Weights of a small mixture-of-experts language model, trained from scratch on English Wikipedia.
Size: 9 layers, width 384, 85.6M parameters.
Training: a variant of Adam for the experts, 4380 steps.
Below are experts of layer 6 (counted from 0) of a mixture-of-experts language model. Rows are named router (the router's row for the expert), down (a neuron's output weights, with its number) and show model dimensions 128-191. Each number is 128 + 24 x the weight over its row's rms, rounded and kept within 0 to 255.
Before each expert's rows: "comes before" lists some tokens at least twice as common just after its tokens as in all text. This comes from a sample of Wikipedia text that the model never trained on. Tokens count by the router's weight.

# expert 33
comes before: " |", ".", "–", ",", ":", ")"
router [ 92 153 143 149 104 135 168 129 131 130 118 114 131 142 125 104 136  97 133 105  76 148 101 152 112 144 105 146 126 177 111 134 124  86 137  94 111 145 105 120 149 138 130 119 128 117 132 156 125 131  95 149 119 125  95 128 100 159 139 127 113 130 156 132]
down0 [105 118 150  82 134 136 137 181 155 100  87 141 162 128 127 142 131  96 105 151 119 122 102 145  77 130 109 172  88 106  87 115 117 182 139 107 164 133 126 135  88 184 119 146 131 131  86  93  80 144 128 101 139 135 116 124 106 159  88 104 170  96 132 146]
down1 [139 107 122 110 123 131 214 139 116 139 101 133 131 125 110 174 143 141 169 110 117 143 115 153 115 128 117 124  86 118 124 119  85 135 127 125 115 149 174 119  93 124 152 152 122 128 134 161 136 131 117 118 154 126 109 160 141 123 153 155 107 128 165 153]
down2 [117 104 148 130 142 132 101  90 147 113 146 145  74 105 105 109  97 125 139 125 134 145 164 101 102 115 155 100 120 157 117 120  67 136 132 120  76 142 143 140 141 133 129 142 147 167 131 118 119 121  63 141 174 109 136  95 119 147 144 114  94 118 125  83]
down3 [148 130 103 127 116 140 133 172 120 130  83 119  90 135  87 123 144 104 161 137 114 142 126  94 145 101 123 123 108 121 146 148  63 193 153 132 105 140 136  92 129  81 114  67 116 156 130 144 188 140 116 162 139 128 145 127 104 130 159 139 109 134 102  98]
down4 [146  86 123  89  95 159 158 124 128 162 104 126 142 180 124 111 117 126 150 129 117 158 149 158 121 127  99 160 115 109 114 107 112 139 148 114 138  86 147 133 126 127 157 158 120 139 160 101  95 118 168 133 138 138 149 124 169 149 132 133 125 144 108 151]
down5 [159 152 120 162  70 102 111 123 137  81 114 104 131 164 158 116 150 108  97 145 139 135 145 116 129 122 152 112 159 156 174 158 103 129 125  91  68 124 110 125 101 117 125 140 120 133 138 153 146 127 123 124  91 104 128 126  94 134 103 103 143 133 117 126]
down6 [125 159 166 148 149 143 100  88 139 119 116 136  81 135 111 123 168 128 103  98 122 127 105 139 156 152 148 126 157 106 149 140 116 114 129 138 106 120 130 109 147 122 119  79 146 138 103 141 152 131 140 145 104 124 133 141 107 179  93 151 117 140 132 107]
down7 [116 137 120 111 125 157 120 171 131 116 154 166 143 122 137 114 129 146 163 115 106 118 110  82 152  90 111 106 168 143 119 138 139  86 118 103  97 152 119 133 163 122 100 137 115  85 128 126 167 104 145 144 111 124 112 163  98 136 134 140 144  60 162 107]
down8 [ 98  74 165 141 146 123 124 115 108  89 111  83 112  98 125 112 110 117 102 140 124  66 124 172 164 138 186 139  96  86 146 142  98 151 110 126 134 163 142 104 103 153 147 149 168  95 160  95 141 137 101 132 138 135 120 102 135 129  84 126 120 123 122 114]
down9 [148  85 103 135 144 103  74 140 157 112 110 131 114 190 106  93 160 138 140 122 140 176 135 144 102 124 144 142 155 119  96 149 157 118 137 163 135 133 168 115 127 142  86  90 109  73 112 137 135 157 141 112 126 151 133 139 102 147 130 177 154  93 131 144]
down10 [ 84 179  93 154  88 127 133 135 133 127 132 117 104  87 170 167 143 171  75 138 102 144 100 136 134  91  74 159 160 140 116 145 166  87 170 148 107  99 148 114  96 112 161 150 147 107 141 148 126 123 130 150 140 128 148 137 100 127 134 165 113 120 168 119]
down11 [143 120 120 112 132 148 105 108 105 182 140 142 105 169 157  82 141 155 122  91 122 123  95 130 114  95 107 146 140 130 138 126 124 116 146 130 131 115 133 150 132  98 118 118 138  93 148 167 167 142 129 128 105 106 145 165 117 153 139 142 125 137 125 156]
down12 [154  91 152 111 113 155 173 146  82  89 122 147 174 147 122 118 164 166 108 106 151 155  96 129  99  95 110  93  81 125 182 167 112 140 124 138 100 153 112 138 112  82 140 140 106 123 140 187 116 160 141 111 138 138 109 138 150 110 126 142 111  95 175 135]
down13 [153 122 152 140  98 111  59 144 112 144 142  97 100 125 135 119  86 100 145 103 133 161 176 186  95 146 154 123  77 108 129 137  84 155 144 148 123 119  94  66 125 153 120 180 141 128 120 106 129 132  85  98 134 138 139  93  93 130 143  96 148  84  96 143]
down14 [133  63 180  92 105 147 121 117 129 126 123 146  94 140 113 119 167 111 121 162 135 153 130 132 118 109 168 115 122 115 171 118 100 132 122 121 114 127 155 135 121  94 155 176 130 140 143  97 158 123 121 151 166 116 155 113 130 131 138 117 112 115 115 110]
down15 [146 130 135 138 169  94 125 100 152  79 130 169 133  82 180 213 113 116 111 103 126 129 164  99 110 136 113 120 133  91  97 121 141  81 158 148 135 119 120 108  99  99 108 151 159 140 120  85 160 129 128 145 139 123 126 135 132  98 145 125 127 119 115  55]

# expert 37
comes before: " |", "–", ".", ",", ")", "0"
router [ 78 139 129 154  79 118 172  90 148 165  97 124 119 130 140 109 159 118 111 117 105 141 107 138 125 152 119 154 163 153 152 131 133  75 122  99 156 137 136 134 143 115 128 100 134 121  83 136 139 116  84 171 138 130 120 161 114 188 107 127 104 124  94 167]
down0 [126 151 144 119 129 162  95 109 128 108 160 102 105 151 143 121 163 126 105 116 107 116 132 107 104 137 118  91 143 142 129 123 130 154  53 148  97  87 145 108 138 136 181 136 133 157 131 155 118 115 154 120 141  91 164 140 120 139 119 126 144  96 167 152]
down1 [114 100  97 105  86 135 128 119  80 118  99 144 141 152 109  79 122 107  89 117 108 156 136 110  80 105 133 133 105 155 141 138  85 101 111 140 151 120 117 137 165 124 134 100 105 145 197 100 115 177  66 159  93 142 108 180 152 143 122 147 106 116  82 172]
down2 [105 108  99 163 143 117 137 119 167 124  99 154 136 108 150 135 121 118  94 142 133 149 113 127 101 149 150 128 135 116 157 155 103 121 131 144 110 159 150 128 142 142 141  99 125 120 185 135 171 139  81 113 125 144 148 145 161 144 168 139  89  84 146 134]
down3 [140 151 130 113 145 135  96 142 133 175 149 114  93 128 130  70 146 114 153 118 143 149 150 108 131 121 137 130 141 104 161 154 132 143 100 132 130 141  62 149  79 111 139 113 161 106 129 128  71 148 172 141 100 161 107 135 116 137  95 122 122 117 103 131]
down4 [108 153 145 116 104  98 169  93 148 160 139 112 134  93 107 120 148 114 130 129 160 150  53 152 114  97 147 106 143 155 106 120 163 102  80 125 119 114 145 134 142 131  97 115 114 133 126 156 129 123 146 132 149 139 161 150  86 145 160 171 120  87 145  80]
down5 [ 88 148 116 141 130 143 139 114  97 139 104 154 174 106 165  88  80 141 119 143 126 144 122 115 145 125 140 150 144 129 118 145 178 106 151 147 168 154 116 118 101 122 131 130 150 152 111 100 124  89 102 112 146 130  93 113 137 148 111 167 145 100 124 123]
down6 [118 134 140 117 121  96  82  89 119  89 113 148 101 139 112 146 162 113 160 142  87 157 124 104 121 123 140 151 167 120 135 125 122 105 150 116 134 119 102 144 160 167 127 115 117 139 113  71 116 153 132 105 129 131 169 139  76 145 139 111 105 157 100 101]
down7 [102 145 113 147 108 106 132 115 128 156 113 150 137  94 145 130 154 124 168 119 145 180 196  67 117 113 168 145 193 174 127 135 131 103 126 179 121 140 137 120 135 113 138 110 143 173 167 108 118 113 115 150 143 138 141 162 111 174 114  91 106 145 114  96]
down8 [107 130 152 136 110 146  86 128 117 120  87 121 132 172 117  99 105 133 116 120 115 140  99 144 122 119 135 125 103 120 134  94 144 147 154 138 134 178  94 162 124 129 115  98 143 119 127 149 160 196 152 130  88 139 118 101 140 161 135 121 133 135 138 132]
down9 [181 140 177 135 139 155  69  99 108 150  76 113 146 183 101 109 132 122 121 119  91 130 132 138 123 137 146 121 111 141 114 149 121 141 136 154 134 115 101  97  60 141  97 162 132 135 123 159 107 149 121 116 121 115 116 115 139 104 174  88 172 121 141 136]
down10 [ 91 129 120  85 133 117 105 165 124 122 156  94 166 133 135 100 150 153 158 142 122 105 117 122 155 127 124 148 105 153 130 129 178 113 132 142 112 126 135 121  81 142 112 168 149 141  78 159 124 125 119 116 123 144 143 105 173 125 140 127 107 129 156 120]
down11 [152  97 159 164 165 123 118 154 154 141 112 120 143 160 134 115 205  40 135 118 154 121 113 151 145 138  86 115 126 100 117 121 151 164 121 120 119 108 128 142  76 126 136 123  94 133 124  94 101  97 149 100 146 134 191  87 120 163 133  92 188  73 133 159]
down12 [157 120 141 116 142 148 146 152 106 121 112  97 157 152 121 130 143 127  96 127 140 142 117 124 169 197 111 157 121 133 132 149 137 144 139 150 154 115 130 123 101 103 131 106 143 127 139 140 126 149 146 157 107 110 139 133 124 140 130 110 102 132  95 132]
down13 [ 96 148  58 159 141 123 122 117 178 101 141 120 122 136 116 191 141 114 110 149 119 138  84 150 120 151 146 109 145 100 115 120 116 162 131 136  70 130 138 101 125 114 179 134 110 164 109 177  96 139 121 151  98 128 144 143 129 118  96  78 152 140 103 115]
down14 [137 132 135 137 141  85 117 132  84 123 166 126 138 108 100 132 105 104 116 161 140 122 161 127 130 155 110 164 110 111 144 113 128 149 149 108 107 141 128 119 100 113 118 141 122 130 153 107  94 153 144  89 174 108  89  70 125  81 149 114 173 142 129 164]
down15 [ 96 123 142  95 133 100 184 129 129 147 158 162 161 101 147 104 140 122 130 125 165 147 149 142 123 124 146 149  84 127 166  97 109 132 132 172 116 128 117 122 126 126  62 112  96 137  81 107 111  89 116 118 138 171 117 155 108  84 123 156 134 155  98  82]

# expert 63
comes before: " to", ".", " in", " of", " by", " as"
router [178 103 121 106 133  81 172 167 145 136  92 139 139 164 117 151 112 110 150 134 105 161 122 129 117 131 143 125 142 161 131 126  99 138 126 149 103  96 152 152  99 119 144 124 145 125 107 107 101 100 129 121 106 131  92 124 146 128 121 121 120 108 116 107]
down0 [133 111 123 109 156  86 148 134 138 145 133  97  98 123 160 134 129  97  92 134 111 124 141  92 160 123  86 125 109 132 116 124 151  87 162 109 187 119 155 167 127 138 165 128 131 118 134 129 128  87 113 108 157 155  96 119 120 102  99 141 129  55 141 118]
down1 [151 153 113 136 105 126 122 150 121 150 119 134 136 133 152 147 101 138 109 121 129 109 171 138  98 151 153 122 103 116 106 114 110 164 132 118 126 169 132 149 151 127 166 175 143 115 110 108 131 194 119 135 108 136 130 107 121 116 132 110 118 158 131  98]
down2 [156 123 109 122 102 117 116 123 117 131 163 113 129 146 115 107 128  98 151 138 169 140 112  90 133 131 116  94 123 112 102 125 122  95 107 132 118 159 149 109 128 107  87 134 119 148 115 117 171 137 158 136 120 112 104 150 143 114 141 138 155 107 150 151]
down3 [114  97 132 157 149 135 117 139 104 131  99 136 182 162  93 132 150 151 150 161 169 126 159  88 151 167 161 121 110 161 174 126 143 116 143  82 131 173 119 133  94 137  92  90 115 102 161 109 170 116 150 127 108 133 155 126 112 107 138 106 107 113 111 146]
down4 [162 146 138 141 131 155 105 123 132 118 132 158 151 146 103 115 111 161 120 141 138 126 112 157 143 113 125 137 122  76 163 152 114 149 119 140 152 131 165 101 125 157 114 102 102 153 159 117 177  96 120 142  99 128 122  95 130 120 123 111 130 127 126 129]
down5 [ 90 136 111 159 112 107 101 173 103  99 131  98 134  96 127  88 181 131 135  87  85 111 207 140 122 143 133 112 183 159  99 121 134 113 127  93 137 134  78 128 148 135 146 136 107 112 111 105 118 150 145 164 132 134 109 147 156 133 108 138 131  84 131 105]
down6 [112 127  89 131  99 120  92 107 148  69 132 138 135 118 140 133 111 139 109 130 125 132 128 152 158  99 101 126 148 144 143 175  92 156 118 138 137 122 123 135 146  93 128  93 110 149 120 124 134 136  86 157 135 120 124 118 117 196 131 108 127  78 145 113]
down7 [135 143 156 131 139  93 118 121 179 102 116 116 162 153 120 147 147 166 114 122  98 123 145 117  95 153 141 114  84 124 137 129 130 117 160 147 176 123 165 117 125 136 129 135 152  87 103 134 135 104  98  92  89 122 145 137 142 130 112 131 107 159  94 136]
down8 [164 113 153 124  93 154 113 164 140 132 151 128 143 124 119 133  90 128 109 146 129 103 136 112 144 145 100 119 184 102 100  96 101 113 110 141 141 152 127 139  93 151 120 111 133 145 107 130  88 144 147  51 132 158 132  95 149  72 161 152 145  69 111 160]
down9 [140 111 140 109 132 169 109 136 172 168 127 107 125 128 101 162 168 102  76 159 161 137 175 143 104  86 103 115 118 131  89 129 173 107 114  85 123 134 167 139  96 123 107 111 134 118 132 125 132 110 116 116 160 138 105  87 135  78 129 109  91 115  95 107]
down10 [173 124 155 153 138 125 117 150 131 151 167  88 127 105 114 112 104 106 107 130 141 137 119 188 153 131 124 115 130 132 139  79 109  94 117 144 119 117 134 154 129 136 118 139 160 125 131 109 117 134 134 182  60 124 121 157 140 146 131  94 151 128 133 145]
down11 [132 141 123 145 109 161 136 102 129 156 125  73 123 136 123  95 188 117 155 107 156 101 151 135 102  98 153 138 128  88 131 146 153 117 114 113 159 116 141 119 148 123 137  87 124 116 123 147 133 103 131 103 175  95 128 125 115 170 144 112 139 156  94 113]
down12 [ 68  90 150 168 123 194 137 126 117 117 157 113 114  95 133 151 113 133 143 131  87 125 127 135 174 158 142 147 167 135 133 141 166 160 134  87 166 168 170 136 105  88 135 138 145 156 155 134 138 154 104 197 126 118 135 152 131 143 146  85  79  93 123 153]
down13 [150 117  94 123 148 101 138 146 105 133 139 135 110  85 131 118 147 136 111 128 125  83  93 170 133 124 128 109 140  98 140 142 119 120 115 127 122  89 133 125 109 154  98  83 113 129 123 112 130  90  89 136 131 137 109 133 190 119 154 140 113 109 124 151]
down14 [136  86 116 142 130 156 119 156 134  84 117 116 132 130 140 124 122 123 140 140  76 117 100 122 160 156 103 119 164 139 147 141 126 140 133 168 142 121 152 131 155 139 141 100 107 122 145 116 129 153  99 124 125 125 147 124 105 167 131 152 121 173 105 115]
down15 [126 137 140 127  99 114 147 135 137  99  86  76 131 155 114 111 108 123 151  87 135  80 126 130 153 134 121 132 118  84 135 165 118 135 123 134 166 132 110 139 122 132 112 122 122 149  99 122 114 145 132 129 165 131  98 174 135 132 106  94  87 113 125 141]